config.toml
n_layer = 11
d_model = 96
experts_per_token = 1
moe_layers = [0, 2, 4, 6, 8, 10]
router_score = "softmax"
balance_bias = false
vocab_size = 1419
norm = "rmsnorm"
norm_eps = 1e-05
tie_embeddings = false
beta1 = 0.9
beta2 = 0.99
steps = 4968
dataset = "wikipedia_en"
Below are experts of layer 6 (counted from 0) of a mixture-of-experts language model. Rows are named router (the router's row for the expert), up (a neuron's input weights, with its number) and show model dimensions 48-95. Each number is 200 + 30 x the weight over its row's rms, rounded and kept within 0 to 999.
Before each expert's rows: "mostly gets" lists some tokens that are sent to it at least half of the time. This comes from a sample of Wikipedia text that the model never trained on.

# expert 2
mostly gets: " ret", " pr", " ab", "|---", " inc", " bec"
router,169,225,199,237,208,241,237,236,175,159,176,236,163,195,216,164,240,163,177,244,164,197,238,234,164,227,235,229,162,216,183,242,197,236,204,229,200,241,189,231,201,173,239,190,237,216,192,156
up0,206,149,172,244,211,168,222,217,160,223,202,214,197,175,214,244,223,170,191,168,158,212,191,157,202,223,170,184,242,148,197,199,207,190,198,194,217,248,208,224,212,225,236,265,220,207,207,199
up1,158,244,162,206,196,256,212,217,187,205,205,268,202,223,182,185,198,188,216,193,199,230,195,170,186,225,225,203,227,225,183,170,165,147,180,270,228,211,233,238,228,184,213,215,197,177,261,177
up2,184,139,206,229,197,182,208,211,208,213,240,244,151,197,231,204,240,245,153,219,168,198,121,226,194,221,200,273,165,210,211,208,245,213,163,212,242,246,219,215,206,171,188,152,213,210,209,208
up3,167,213,189,152,155,231,175,207,146,206,197,216,177,238,208,200,209,239,171,226,224,192,157,222,279,177,223,210,207,235,135,232,222,232,190,224,254,214,243,195,199,173,234,247,249,202,182,153
up4,118,178,250,234,233,250,176,207,184,228,200,205,124,173,259,195,167,232,161,188,159,159,170,189,169,176,143,242,194,207,230,259,221,178,210,186,214,205,188,207,248,230,161,155,247,197,204,182
up5,208,192,200,182,215,195,231,181,206,169,211,197,165,167,178,233,159,229,262,210,155,199,222,167,232,186,249,224,208,263,214,205,225,191,169,198,241,239,183,197,234,212,208,244,180,248,161,218
up6,166,185,238,231,215,216,244,205,200,202,153,219,203,172,215,166,171,164,211,239,127,217,215,246,207,218,250,201,217,209,150,180,226,166,182,205,179,199,207,263,199,239,201,203,208,209,220,156
up7,154,178,220,216,186,209,161,209,159,177,208,216,171,173,190,189,280,202,242,213,183,244,142,260,236,189,198,193,219,161,189,176,203,222,214,187,187,264,177,165,177,229,176,228,182,247,264,205
up8,214,207,225,201,252,216,238,236,199,140,157,216,200,242,186,225,173,195,191,287,177,173,225,252,186,232,252,152,119,143,204,206,195,192,218,222,182,179,182,196,168,227,203,153,200,201,170,179
up9,196,181,248,249,187,182,135,248,249,164,204,225,182,182,182,231,232,220,207,164,177,188,222,211,211,205,182,182,244,223,176,201,177,264,166,291,206,224,201,184,234,188,220,205,226,207,222,205
up10,197,190,210,218,182,184,287,221,191,169,217,235,142,185,202,223,199,191,211,166,185,213,206,204,232,179,242,220,157,219,197,224,202,207,154,170,189,219,169,213,267,223,203,222,278,225,219,188
up11,177,200,227,225,184,234,189,206,166,182,219,229,168,190,204,202,249,208,221,289,200,207,181,226,174,248,186,237,206,239,202,205,177,244,237,197,186,261,210,261,234,180,195,195,269,240,209,202
up12,113,223,243,193,157,240,236,229,212,212,198,190,187,190,231,203,179,182,220,167,210,259,189,252,184,210,228,219,188,163,124,191,192,239,209,210,165,209,193,171,207,188,208,203,248,195,237,204
up13,178,148,268,254,193,153,195,210,221,202,174,257,202,184,209,190,166,196,198,203,155,213,170,228,216,191,254,205,215,167,203,209,212,173,174,264,239,270,261,213,242,200,150,158,164,182,158,181
up14,193,201,245,177,185,222,197,209,241,206,227,190,160,181,244,186,192,202,174,169,218,255,155,214,230,180,142,207,226,188,154,210,145,207,149,200,258,209,259,189,237,215,155,193,203,229,181,173
up15,205,170,224,267,207,190,185,156,196,232,161,182,179,207,198,183,205,214,219,187,196,185,168,172,183,177,232,215,206,175,225,241,212,191,165,224,252,167,215,251,148,198,165,160,208,221,250,223
up16,178,171,177,208,151,242,239,197,220,134,227,172,210,213,211,160,200,182,180,174,198,237,237,207,219,175,228,233,182,210,216,209,165,198,171,195,213,246,191,213,194,183,216,167,192,196,241,150
up17,190,180,148,197,251,217,219,153,175,213,185,224,191,224,177,226,206,183,146,248,218,198,188,190,241,155,203,250,181,193,202,192,205,237,176,191,219,242,243,147,186,228,151,254,230,189,135,202
up18,190,203,215,246,224,191,201,249,207,193,217,212,234,208,134,191,210,176,207,220,207,233,177,182,178,191,238,191,174,186,200,179,195,288,209,228,175,231,201,154,175,243,245,203,223,185,247,155
up19,194,188,155,309,232,187,196,220,201,198,181,217,189,206,178,200,232,211,193,222,215,168,207,185,166,211,190,202,185,165,174,260,299,181,251,180,197,244,231,193,230,152,208,195,227,212,235,192
up20,190,174,172,230,241,216,202,176,243,143,165,201,183,182,169,211,194,235,210,183,197,208,163,204,188,215,224,191,207,208,252,169,229,154,187,195,193,255,152,144,169,149,166,209,190,113,166,221
up21,171,282,225,205,190,174,248,228,198,187,167,272,218,280,191,182,173,246,214,198,148,255,211,203,184,192,179,158,194,226,233,240,160,232,179,240,212,241,206,169,181,202,198,169,184,221,225,198
up22,217,199,227,244,150,256,192,261,151,197,202,205,196,182,186,174,168,142,213,203,125,181,167,212,192,233,154,244,203,257,216,234,160,245,165,191,203,212,185,207,188,218,270,183,246,201,181,192
up23,192,201,229,170,168,221,222,201,174,203,183,214,234,214,248,203,202,186,184,268,160,146,188,182,212,194,201,182,223,214,203,184,268,210,179,207,205,220,178,184,124,162,153,146,169,221,153,174
up24,201,177,183,223,213,228,242,217,171,197,139,213,195,210,218,136,183,165,192,277,199,181,207,198,203,149,140,181,214,200,205,192,245,216,227,223,227,292,219,183,179,220,174,195,194,172,196,185
up25,209,224,117,245,175,192,224,205,210,202,206,281,153,220,198,216,179,163,134,197,238,217,171,212,219,182,251,211,170,183,179,191,216,190,184,240,237,181,275,163,193,214,223,250,178,240,251,185
up26,230,231,226,208,221,221,193,148,187,203,212,193,201,197,206,208,225,188,213,171,160,184,245,274,182,171,232,216,171,177,215,234,239,242,212,189,146,228,227,192,209,198,280,240,206,217,184,173
up27,187,212,226,167,184,252,220,210,159,211,199,194,199,187,213,185,161,221,209,193,170,229,184,238,157,185,198,185,206,224,142,209,192,215,222,229,230,256,149,206,223,254,204,161,186,250,193,186
up28,170,170,226,226,154,177,236,220,204,168,214,223,245,161,184,158,219,241,189,177,203,216,283,212,174,174,184,235,215,255,217,227,255,236,189,238,263,183,260,191,207,248,205,219,247,246,154,222
up29,158,224,200,213,158,228,174,209,138,237,187,192,155,140,148,176,228,230,137,208,210,222,210,219,199,229,189,231,208,274,161,264,222,220,202,206,170,211,191,181,194,184,210,227,230,232,228,211
up30,177,237,246,231,152,245,189,234,231,185,182,242,217,275,208,219,208,219,207,182,199,236,227,200,181,149,205,207,184,255,179,190,181,205,230,273,249,189,160,226,169,166,197,198,181,213,239,161
up31,227,214,221,230,156,262,281,178,205,176,209,201,169,236,225,228,159,153,200,207,195,190,160,148,232,172,174,216,174,228,206,161,171,207,188,223,199,257,215,140,199,220,194,262,252,222,164,212
up32,217,202,178,227,181,215,176,212,209,146,215,178,214,225,187,217,223,179,195,148,220,218,172,169,256,201,223,141,225,176,228,171,200,250,239,242,204,202,232,160,172,180,215,163,226,191,184,211
up33,141,207,181,195,198,200,235,216,206,180,227,190,200,188,206,159,216,216,204,243,211,202,198,221,154,216,222,254,205,181,193,156,206,185,165,158,170,273,207,203,214,197,213,162,236,181,255,248

# expert 1
mostly gets: " her", " Pro", " pro", "ootball", " sub", " play"
router,151,208,206,239,212,239,239,200,180,159,177,235,158,202,228,168,233,177,166,220,162,232,232,244,176,225,230,243,149,207,175,238,208,242,199,225,207,241,181,222,191,154,240,200,238,214,199,162
up0,196,161,251,163,235,248,244,207,201,230,191,210,196,213,190,231,180,223,191,197,160,173,210,255,184,207,192,161,186,220,241,196,196,221,168,169,216,190,177,199,244,202,205,226,172,157,188,230
up1,228,179,171,175,220,169,203,211,223,206,176,228,158,150,232,210,246,181,226,177,201,177,211,167,210,180,169,203,149,243,195,207,202,224,162,175,151,189,197,276,216,277,224,220,229,226,186,157
up2,224,202,232,164,152,187,213,291,276,212,186,218,247,184,211,215,191,204,247,229,151,235,180,196,202,207,178,168,211,234,190,217,188,223,197,194,209,181,163,255,134,183,261,211,214,179,174,204
up3,168,207,213,226,185,210,171,266,210,222,148,205,181,210,198,175,229,160,151,250,161,174,145,180,185,203,233,209,207,256,264,168,211,222,204,169,230,216,225,210,203,189,251,191,192,243,220,195
up4,228,168,186,227,224,216,235,256,212,220,184,254,179,154,196,255,193,217,225,245,205,192,229,157,171,249,185,168,238,153,242,223,215,183,204,253,219,204,197,233,206,224,202,133,234,147,118,174
up5,238,266,223,174,189,232,178,197,201,188,229,191,245,197,213,132,290,164,153,198,196,222,237,182,219,185,182,228,228,235,168,208,229,230,217,165,212,205,230,217,202,186,206,222,221,217,232,204
up6,171,244,213,234,175,251,225,171,165,229,191,196,163,208,189,196,177,224,219,218,213,176,191,238,216,172,209,202,195,266,232,196,179,238,158,230,164,207,126,162,159,216,240,184,210,172,205,182
up7,228,245,246,170,206,228,174,225,221,234,203,154,163,242,166,183,210,190,218,187,232,208,221,199,195,206,168,136,245,224,243,205,194,197,168,216,175,171,154,216,236,271,221,222,214,191,234,209
up8,221,207,160,239,204,273,154,176,222,184,172,225,174,207,193,212,191,200,180,258,227,206,226,154,220,219,147,208,178,183,190,198,232,242,203,188,177,255,212,181,182,219,238,175,202,208,175,201
up9,212,209,244,220,236,245,195,207,194,152,179,235,223,220,180,183,250,169,232,159,219,212,196,203,172,215,183,185,168,239,242,196,135,188,217,199,217,188,104,213,174,222,208,206,201,187,150,213
up10,211,188,166,233,199,206,198,184,187,193,240,230,186,189,164,218,163,222,198,218,165,144,186,214,172,254,240,214,232,205,152,216,196,265,174,211,235,186,207,221,153,185,191,232,222,157,180,226
up11,162,210,241,219,172,194,171,167,195,202,210,269,200,207,182,217,206,227,188,201,178,145,201,172,173,213,225,175,215,187,160,222,298,195,205,175,171,218,177,196,224,159,207,151,164,228,217,233
up12,202,176,212,186,203,213,187,202,172,167,215,241,226,228,183,162,195,223,275,166,193,268,176,200,208,211,270,187,121,244,208,161,214,228,155,216,190,212,188,218,168,201,222,178,174,156,239,199
up13,182,151,230,210,265,188,177,250,183,203,229,194,131,248,228,228,209,245,190,210,181,177,263,238,153,186,200,234,128,167,209,218,264,170,223,213,215,237,219,207,236,199,214,237,208,202,230,215
up14,201,205,185,219,223,255,207,220,165,203,202,197,227,239,217,136,174,187,227,191,164,184,202,227,180,191,233,215,118,179,154,225,220,190,165,210,192,245,218,197,231,163,182,134,192,237,224,185
up15,226,228,200,227,186,175,195,235,187,175,221,200,229,197,169,185,194,219,230,253,202,181,154,203,206,267,219,226,192,197,183,196,194,258,119,262,210,253,250,205,208,128,222,199,154,190,194,185
up16,235,241,184,198,173,203,200,197,235,200,114,235,210,197,154,176,163,219,185,203,216,204,253,232,171,230,202,193,160,188,207,243,224,273,275,213,203,203,150,197,207,199,152,194,228,234,199,102
up17,203,205,257,234,231,157,224,185,221,181,165,194,212,171,226,217,226,193,135,155,179,229,194,197,242,195,218,181,255,174,265,222,167,187,205,222,242,203,235,243,208,204,195,219,192,202,185,206
up18,198,208,169,172,183,214,206,191,125,210,175,212,244,205,180,217,219,170,221,188,239,155,228,271,201,201,186,185,165,168,208,200,208,180,206,256,179,197,214,192,154,240,262,209,160,213,221,185
up19,187,223,263,242,229,195,179,181,203,188,200,216,222,200,147,181,229,227,230,145,165,253,204,240,187,198,185,244,227,221,167,185,233,281,196,190,178,205,168,249,165,214,184,247,228,196,229,202
up20,174,199,177,181,206,265,226,148,228,182,189,177,233,249,193,179,222,199,204,186,224,230,223,179,221,201,208,231,155,237,239,205,190,185,198,186,173,211,166,217,236,188,246,181,238,225,211,141
up21,273,167,166,226,216,224,191,200,257,191,196,190,159,227,240,221,201,166,154,251,193,183,234,228,165,200,252,165,213,166,224,185,198,194,202,183,177,214,157,170,187,132,215,146,245,189,111,218
up22,196,232,218,172,165,200,203,212,161,206,222,271,134,249,259,219,197,241,227,206,139,226,179,218,213,155,224,184,197,188,195,205,206,271,208,177,200,200,185,254,226,172,212,202,179,169,161,224
up23,253,191,233,134,199,182,193,238,200,227,205,197,252,194,260,254,177,200,187,168,211,146,186,225,192,162,172,170,239,205,213,195,174,181,162,231,185,174,200,222,185,204,183,185,191,143,147,223
up24,150,224,237,206,212,262,206,176,225,142,221,250,213,212,220,223,187,188,265,152,240,219,200,184,238,208,219,184,199,176,187,200,215,231,189,197,176,189,177,222,225,225,305,171,182,205,190,143
up25,186,208,172,193,170,228,219,167,171,164,248,211,200,137,182,185,182,185,244,238,202,215,175,207,204,202,178,268,201,189,152,236,180,218,217,199,193,214,204,151,208,162,197,203,206,211,175,177
up26,155,185,191,231,198,226,219,219,163,136,205,197,165,292,186,204,216,169,200,235,210,171,217,185,193,232,207,179,166,153,163,152,214,273,156,219,193,248,221,189,209,145,215,183,230,153,211,185
up27,218,157,243,245,270,179,183,188,237,214,157,190,155,198,228,148,220,241,197,233,176,174,224,193,187,213,222,167,192,182,205,207,208,235,187,180,213,201,114,252,221,199,230,121,222,209,167,219
up28,214,116,173,172,182,197,213,179,209,201,177,235,241,186,205,230,242,166,237,196,202,179,184,214,222,225,228,167,125,196,206,207,226,228,204,183,237,193,232,187,209,194,183,249,188,157,191,221
up29,245,246,161,204,183,202,212,175,161,205,188,240,181,127,209,218,183,249,172,224,158,110,225,175,193,199,168,205,161,163,165,189,216,220,172,204,213,198,180,207,203,165,219,187,200,219,227,215
up30,143,196,190,208,216,190,203,126,223,167,184,192,254,248,220,197,161,188,275,227,178,191,156,217,210,181,213,176,203,192,166,175,253,229,202,210,197,221,177,226,257,160,266,197,181,178,180,190
up31,202,220,199,215,175,182,217,234,201,230,189,212,201,226,180,215,233,237,117,232,227,236,214,179,209,213,208,221,206,264,215,246,220,179,197,198,184,162,255,228,267,134,226,204,204,229,186,167
up32,210,149,288,166,222,171,240,223,150,229,174,239,187,204,177,221,208,190,215,223,216,177,215,247,145,160,154,161,148,158,221,230,203,201,223,214,176,222,157,252,209,189,194,143,178,128,228,186
up33,219,151,209,249,171,183,203,185,227,228,176,187,186,127,133,182,187,235,181,254,208,185,204,192,216,195,215,200,219,266,157,227,217,170,188,197,207,180,174,240,179,161,177,148,209,124,194,141

# expert 0
mostly gets: " de", " d", " after", " te", " Sp", " Comm"
router,160,227,194,236,225,244,230,218,162,161,185,245,166,235,231,182,236,167,177,223,162,219,225,241,168,220,221,224,163,173,177,239,237,251,190,251,214,242,215,233,185,164,228,186,238,215,208,161
up0,142,231,248,223,209,228,283,176,174,216,195,190,197,194,210,198,200,208,203,150,183,201,162,223,134,170,194,189,164,210,300,249,174,191,169,164,217,220,224,269,216,204,182,172,218,163,241,201
up1,203,250,175,249,197,229,213,186,245,201,234,203,212,244,174,185,262,219,217,254,208,168,179,182,216,192,172,169,221,197,220,187,240,214,260,228,192,201,259,189,182,164,218,214,225,233,261,203
up2,213,189,156,162,197,212,197,245,209,214,156,239,245,216,190,222,189,177,164,131,186,209,226,254,138,197,219,185,164,183,175,200,209,219,211,253,207,192,214,173,268,132,200,182,225,202,180,185
up3,180,214,207,188,185,218,216,236,255,215,180,173,221,306,195,202,189,204,167,223,146,252,208,277,164,185,208,185,239,180,208,167,191,223,204,166,248,209,162,239,247,174,211,207,223,170,164,209
up4,230,224,271,198,221,206,189,186,192,199,156,206,145,213,241,176,197,221,187,186,164,158,167,238,197,192,188,228,196,239,239,243,175,193,195,233,114,184,138,177,193,230,204,147,209,161,213,209
up5,220,214,192,212,184,221,217,242,233,188,204,224,226,201,200,177,248,241,177,203,224,118,194,209,180,251,173,177,140,177,175,206,190,136,232,197,141,252,222,180,166,137,165,203,206,146,178,186
up6,210,130,242,211,228,247,218,183,179,202,217,207,167,264,191,175,216,195,177,168,157,190,260,188,164,204,234,171,142,183,212,182,120,218,217,178,163,215,183,249,154,180,202,222,192,156,256,181
up7,185,235,229,209,156,199,258,180,225,218,189,220,185,206,201,184,226,192,189,160,206,182,237,160,223,195,167,259,202,177,202,208,246,173,156,216,204,231,232,232,265,211,174,202,213,187,188,127
up8,201,225,225,267,223,184,194,248,234,185,207,205,192,173,167,217,257,181,171,188,219,234,241,182,208,190,242,260,197,158,268,241,232,203,173,225,196,211,186,202,200,182,245,214,223,281,223,203
up9,253,212,206,182,177,180,167,207,184,201,245,170,214,189,178,173,156,180,206,229,149,244,236,228,203,224,237,190,209,171,212,215,181,173,203,163,185,238,211,171,263,198,223,264,238,182,256,187
up10,195,202,215,216,200,233,213,230,206,180,187,239,125,223,239,186,180,226,219,271,214,155,231,179,252,198,241,177,166,161,228,172,201,205,205,242,183,193,188,187,179,161,264,180,174,206,203,256
up11,196,251,147,185,197,213,180,264,195,147,239,164,230,224,201,149,193,171,200,136,185,232,229,183,214,175,206,226,174,222,188,256,207,178,207,175,164,212,197,249,260,174,166,234,249,242,187,146
up12,205,221,183,174,175,207,208,190,145,165,223,180,161,189,223,215,295,192,191,230,199,230,196,178,204,189,238,179,187,232,225,196,166,235,173,173,168,206,186,280,214,218,214,250,245,242,147,210
up13,216,204,175,224,174,206,201,177,166,231,186,174,170,190,145,196,252,166,136,219,185,233,174,230,147,188,163,185,166,239,199,206,165,161,190,192,223,222,157,223,221,223,191,182,171,169,234,207
up14,228,165,143,224,170,180,201,206,256,204,169,123,203,222,258,167,221,153,209,186,213,168,222,227,171,202,242,288,191,210,228,181,145,214,229,176,240,245,197,198,163,186,187,169,215,205,201,202
up15,163,181,212,162,246,179,254,216,205,173,206,203,165,212,241,206,212,212,200,199,185,155,261,245,170,195,188,173,174,248,241,206,217,205,165,236,220,246,178,228,188,192,248,194,227,158,262,198
up16,199,151,147,208,218,179,249,158,218,199,232,182,179,190,174,139,206,196,145,209,183,201,179,179,170,191,228,242,146,149,176,188,227,207,175,147,200,247,211,180,212,232,176,195,192,223,230,212
up17,179,182,181,214,189,203,185,145,240,169,205,201,154,196,256,235,202,248,147,221,196,206,235,222,179,199,261,242,206,161,256,217,224,238,178,233,178,194,223,219,191,163,196,162,263,197,155,154
up18,229,211,203,185,203,175,207,188,143,192,188,215,180,202,237,187,192,173,214,193,170,218,167,220,219,191,204,203,217,272,199,192,182,244,189,175,269,246,214,219,186,214,196,219,188,208,191,194
up19,177,195,181,184,223,267,206,183,208,171,148,240,233,182,200,191,195,205,235,235,169,160,234,259,155,224,236,219,187,255,244,209,192,223,206,207,213,195,152,206,123,157,245,160,191,200,189,182
up20,190,217,298,236,173,230,201,204,189,169,227,160,210,206,198,218,198,208,176,199,216,233,226,220,226,215,160,184,138,277,208,204,211,227,199,202,263,173,153,200,180,216,272,224,186,235,217,241
up21,195,239,204,199,200,205,218,230,209,198,251,218,177,208,210,211,184,160,176,221,134,257,196,238,252,200,207,243,175,213,198,178,200,140,248,221,171,227,169,202,172,214,210,222,184,256,163,145
up22,183,209,231,238,300,235,252,218,209,198,239,212,192,148,163,158,175,237,228,234,196,210,157,161,167,193,249,248,199,220,179,226,207,187,145,198,165,245,208,238,203,245,231,218,186,216,218,218
up23,218,202,237,204,268,173,192,238,195,186,183,209,216,148,183,207,233,168,119,216,213,243,141,186,266,238,190,177,162,211,240,212,206,160,193,164,197,216,183,242,258,189,219,211,153,227,166,206
up24,220,273,208,254,223,248,220,216,166,220,118,197,198,197,172,182,175,175,171,160,192,172,178,216,208,179,185,238,213,180,204,201,248,233,260,219,147,220,235,149,204,216,228,203,225,243,164,192
up25,197,190,188,203,169,224,191,160,241,156,226,291,222,187,219,212,205,206,156,188,168,172,239,164,254,222,188,181,205,235,221,173,234,161,196,210,167,202,228,265,198,239,218,243,134,154,181,138
up26,154,200,188,206,215,160,194,206,211,190,233,211,218,170,158,200,246,225,169,171,207,264,210,193,181,238,199,220,136,191,187,244,291,175,191,239,175,194,235,263,238,215,206,206,235,195,244,203
up27,240,175,184,221,216,233,197,190,254,181,233,229,220,184,204,208,279,212,198,174,209,237,236,165,150,212,221,231,207,252,179,209,197,186,168,217,207,228,186,229,216,266,223,196,213,176,185,197
up28,170,133,207,214,244,208,168,149,214,191,153,178,228,217,208,174,160,179,237,245,126,179,196,256,198,208,216,189,167,196,272,152,155,201,184,147,223,205,172,230,204,233,202,178,198,168,169,164
up29,181,166,178,225,170,244,169,178,169,218,189,206,245,179,128,166,219,215,228,271,189,183,189,232,184,244,223,254,216,236,171,255,181,212,231,219,188,241,259,164,166,169,235,182,223,204,163,169
up30,182,235,198,231,159,195,236,212,175,196,242,225,172,144,210,174,206,221,214,279,121,223,205,229,201,188,141,189,266,198,211,173,221,181,195,207,194,252,225,207,216,217,175,226,224,221,190,159
up31,224,182,185,152,162,197,186,264,177,222,176,195,173,213,164,168,200,194,194,201,148,230,219,223,210,211,135,181,193,182,233,180,165,258,134,208,217,241,263,197,171,224,225,197,244,153,230,199
up32,224,205,139,194,210,214,177,214,209,166,220,243,216,211,188,174,188,180,238,157,171,224,205,181,158,211,216,214,155,164,177,231,192,170,175,210,228,279,192,266,193,172,180,218,221,234,236,216
up33,200,193,192,204,142,230,210,208,122,183,192,180,226,210,190,205,179,204,181,162,226,215,217,216,176,176,158,224,199,260,145,176,190,201,222,206,227,211,209,151,164,173,220,227,200,205,197,219

# expert 3
mostly gets: " had", " were", " has", " have", " been", " is"
router,160,218,205,238,209,243,238,227,165,158,170,241,155,223,211,169,242,180,164,228,164,216,223,251,174,215,233,240,164,191,195,236,224,239,200,240,218,236,221,237,196,164,223,184,237,209,178,163
up0,182,230,280,214,151,198,211,189,187,193,196,181,110,176,193,215,207,142,221,182,197,262,235,216,165,203,176,207,190,263,166,240,168,199,166,233,183,222,233,181,202,182,225,215,227,146,181,176
up1,187,202,216,240,243,200,178,194,203,211,168,219,154,196,213,197,240,187,171,222,160,278,199,174,210,220,196,178,205,202,230,168,207,264,186,175,150,234,152,220,149,224,203,194,217,274,186,188
up2,197,136,195,225,149,203,179,225,205,182,234,212,197,202,98,174,164,173,150,159,132,201,162,215,189,207,238,177,124,206,172,250,189,187,162,177,164,244,219,198,213,193,197,215,217,219,241,194
up3,175,191,208,203,228,197,208,233,256,195,171,250,220,235,237,215,170,156,167,219,186,180,205,202,280,239,163,202,218,231,215,198,173,189,172,174,209,185,225,229,212,221,218,199,162,227,179,224
up4,160,235,202,214,244,213,220,228,216,157,174,263,226,245,173,163,172,203,174,161,160,180,239,238,261,184,219,163,160,163,212,202,247,210,232,172,203,154,225,244,185,221,190,196,250,204,243,212
up5,246,180,154,247,188,229,206,227,180,162,251,239,200,198,129,181,211,158,242,196,205,203,164,227,215,212,163,198,148,227,221,208,182,247,179,244,191,224,207,218,204,154,165,163,199,197,194,212
up6,177,213,276,197,270,189,223,213,198,206,170,160,191,171,200,202,170,196,178,242,194,150,222,189,189,182,134,236,140,209,191,192,237,244,213,169,224,189,207,205,220,210,188,171,251,172,245,206
up7,164,221,195,202,199,220,181,184,204,209,199,223,198,217,187,223,222,229,196,168,202,153,255,217,189,180,210,205,164,173,176,225,221,218,195,279,193,171,169,168,185,155,236,209,252,181,218,166
up8,194,210,219,193,187,273,241,211,202,221,241,232,166,220,145,177,160,204,231,182,201,181,193,251,174,193,216,181,195,211,213,168,223,195,193,232,177,208,185,207,199,231,181,209,181,240,255,230
up9,194,186,209,212,176,227,175,198,165,198,158,180,194,228,212,188,214,168,181,170,196,173,259,192,184,180,146,224,171,201,234,191,177,190,140,233,167,181,158,230,213,216,174,168,185,233,169,203
up10,235,191,214,237,161,223,214,223,192,179,191,188,149,181,195,193,224,107,181,230,192,205,182,224,239,187,161,182,199,197,177,201,194,210,163,193,217,176,152,207,224,240,157,173,223,222,135,201
up11,212,255,218,218,198,262,177,193,203,215,177,180,232,185,168,182,199,159,128,231,189,197,168,229,197,174,187,247,221,232,215,226,220,183,251,238,159,218,214,171,207,228,229,177,190,239,234,184
up12,200,217,206,194,145,236,253,160,186,175,219,206,208,163,202,225,217,176,254,195,203,225,172,186,210,203,240,217,212,227,225,192,196,239,197,178,208,219,209,258,204,247,152,234,147,173,179,207
up13,160,139,212,237,161,187,217,173,204,219,187,254,202,144,210,220,271,164,220,182,170,193,197,240,199,187,212,212,148,141,160,184,177,226,203,207,210,220,243,229,192,188,213,160,223,233,182,224
up14,167,213,244,240,169,199,190,226,250,199,201,292,236,215,224,220,175,187,209,231,191,233,188,198,209,188,235,182,221,172,161,232,186,214,196,120,156,206,174,198,191,147,148,238,176,242,175,220
up15,189,158,191,223,182,246,237,233,164,182,186,152,187,187,225,190,263,199,227,216,191,114,192,256,232,167,217,221,193,220,195,177,269,218,180,243,164,194,164,204,187,236,237,151,204,211,205,176
up16,192,211,228,235,215,241,220,166,238,164,157,266,184,223,238,186,229,212,208,256,184,139,232,213,216,200,193,173,167,172,230,174,227,214,208,235,193,177,210,190,171,181,196,215,165,191,185,224
up17,208,175,187,212,206,230,208,237,233,149,235,198,207,163,218,173,173,189,128,182,217,147,248,193,191,184,210,182,187,156,228,171,201,156,196,226,232,223,242,182,232,227,202,139,269,195,224,184
up18,233,242,204,275,215,226,226,198,139,200,206,188,116,171,174,163,190,222,209,233,178,198,192,203,178,221,206,261,211,214,213,168,200,166,182,210,205,191,225,179,208,148,160,218,197,236,165,189
up19,140,209,156,209,164,188,190,161,203,210,203,177,204,197,191,188,198,158,265,240,143,238,213,187,216,223,186,202,198,227,204,226,199,128,229,192,203,219,220,212,217,172,222,239,173,237,259,174
up20,135,246,182,152,187,184,220,200,209,145,171,194,177,126,168,201,212,135,211,163,251,230,202,187,219,227,171,206,206,153,247,159,256,185,235,255,195,191,216,184,248,158,193,215,211,265,162,225
up21,140,146,198,264,220,200,207,174,195,227,181,176,144,181,149,220,207,228,122,189,169,197,189,199,228,224,212,202,187,159,224,225,197,174,155,237,159,225,214,209,178,234,193,211,247,237,159,172
up22,207,235,224,206,170,309,135,232,195,185,173,212,198,180,205,167,172,230,207,149,217,170,163,212,194,228,176,195,232,170,156,282,217,250,215,238,240,224,218,149,229,199,212,189,237,160,177,248
up23,217,176,208,176,202,226,185,161,186,187,229,211,173,172,194,204,239,201,205,203,160,166,220,200,158,199,190,263,208,188,215,254,192,177,215,159,146,204,190,184,190,158,243,202,195,163,220,212
up24,210,239,171,200,166,218,226,237,154,208,204,194,148,225,223,231,202,159,175,201,189,215,176,169,179,188,229,207,204,213,166,196,177,188,241,179,170,226,227,133,196,186,163,190,251,180,184,217
up25,204,199,236,123,211,180,191,165,200,206,186,211,206,183,198,230,176,203,224,181,183,213,239,189,194,184,184,158,183,226,177,171,120,233,238,187,213,197,204,233,219,193,216,219,213,225,177,217
up26,218,209,198,191,192,177,251,178,201,146,205,195,108,137,266,213,191,193,237,265,218,173,186,175,193,230,198,218,233,239,197,216,247,203,233,212,252,227,190,181,220,182,224,230,215,214,194,221
up27,196,158,280,196,190,251,185,204,176,168,271,215,232,233,210,198,246,217,212,212,201,216,175,180,155,178,204,190,223,198,184,172,229,183,181,185,236,239,151,214,259,190,205,235,189,218,238,144
up28,197,189,263,153,144,217,190,172,166,197,204,186,151,185,169,225,192,220,167,230,197,202,190,261,218,207,204,217,205,198,272,283,190,243,159,189,212,226,215,196,244,174,224,211,200,177,153,166
up29,211,155,222,260,269,244,213,216,191,237,206,220,166,274,186,163,236,159,197,183,192,205,218,215,187,183,209,256,199,192,209,206,254,205,221,220,194,219,138,227,189,182,247,238,225,220,201,160
up30,184,156,226,248,248,244,184,223,245,220,183,169,216,183,179,221,215,167,204,258,194,231,174,187,180,191,228,172,193,204,152,231,227,187,232,258,222,200,170,187,184,211,241,233,218,198,206,193
up31,187,186,194,176,167,159,205,172,191,172,188,258,188,253,173,144,254,173,134,184,172,214,213,198,190,151,233,181,152,219,159,242,207,199,231,236,194,222,234,191,195,243,190,199,192,212,205,219
up32,158,212,234,196,156,186,227,226,163,188,199,181,170,204,202,196,193,178,176,180,212,203,213,301,200,238,226,198,148,174,214,170,252,147,217,240,156,194,180,218,218,209,255,289,233,218,193,219
up33,177,186,222,207,234,220,231,245,196,168,229,211,164,202,204,247,276,187,169,178,183,148,220,174,221,205,223,201,171,169,194,248,164,209,158,272,165,190,150,181,207,225,207,194,234,209,181,176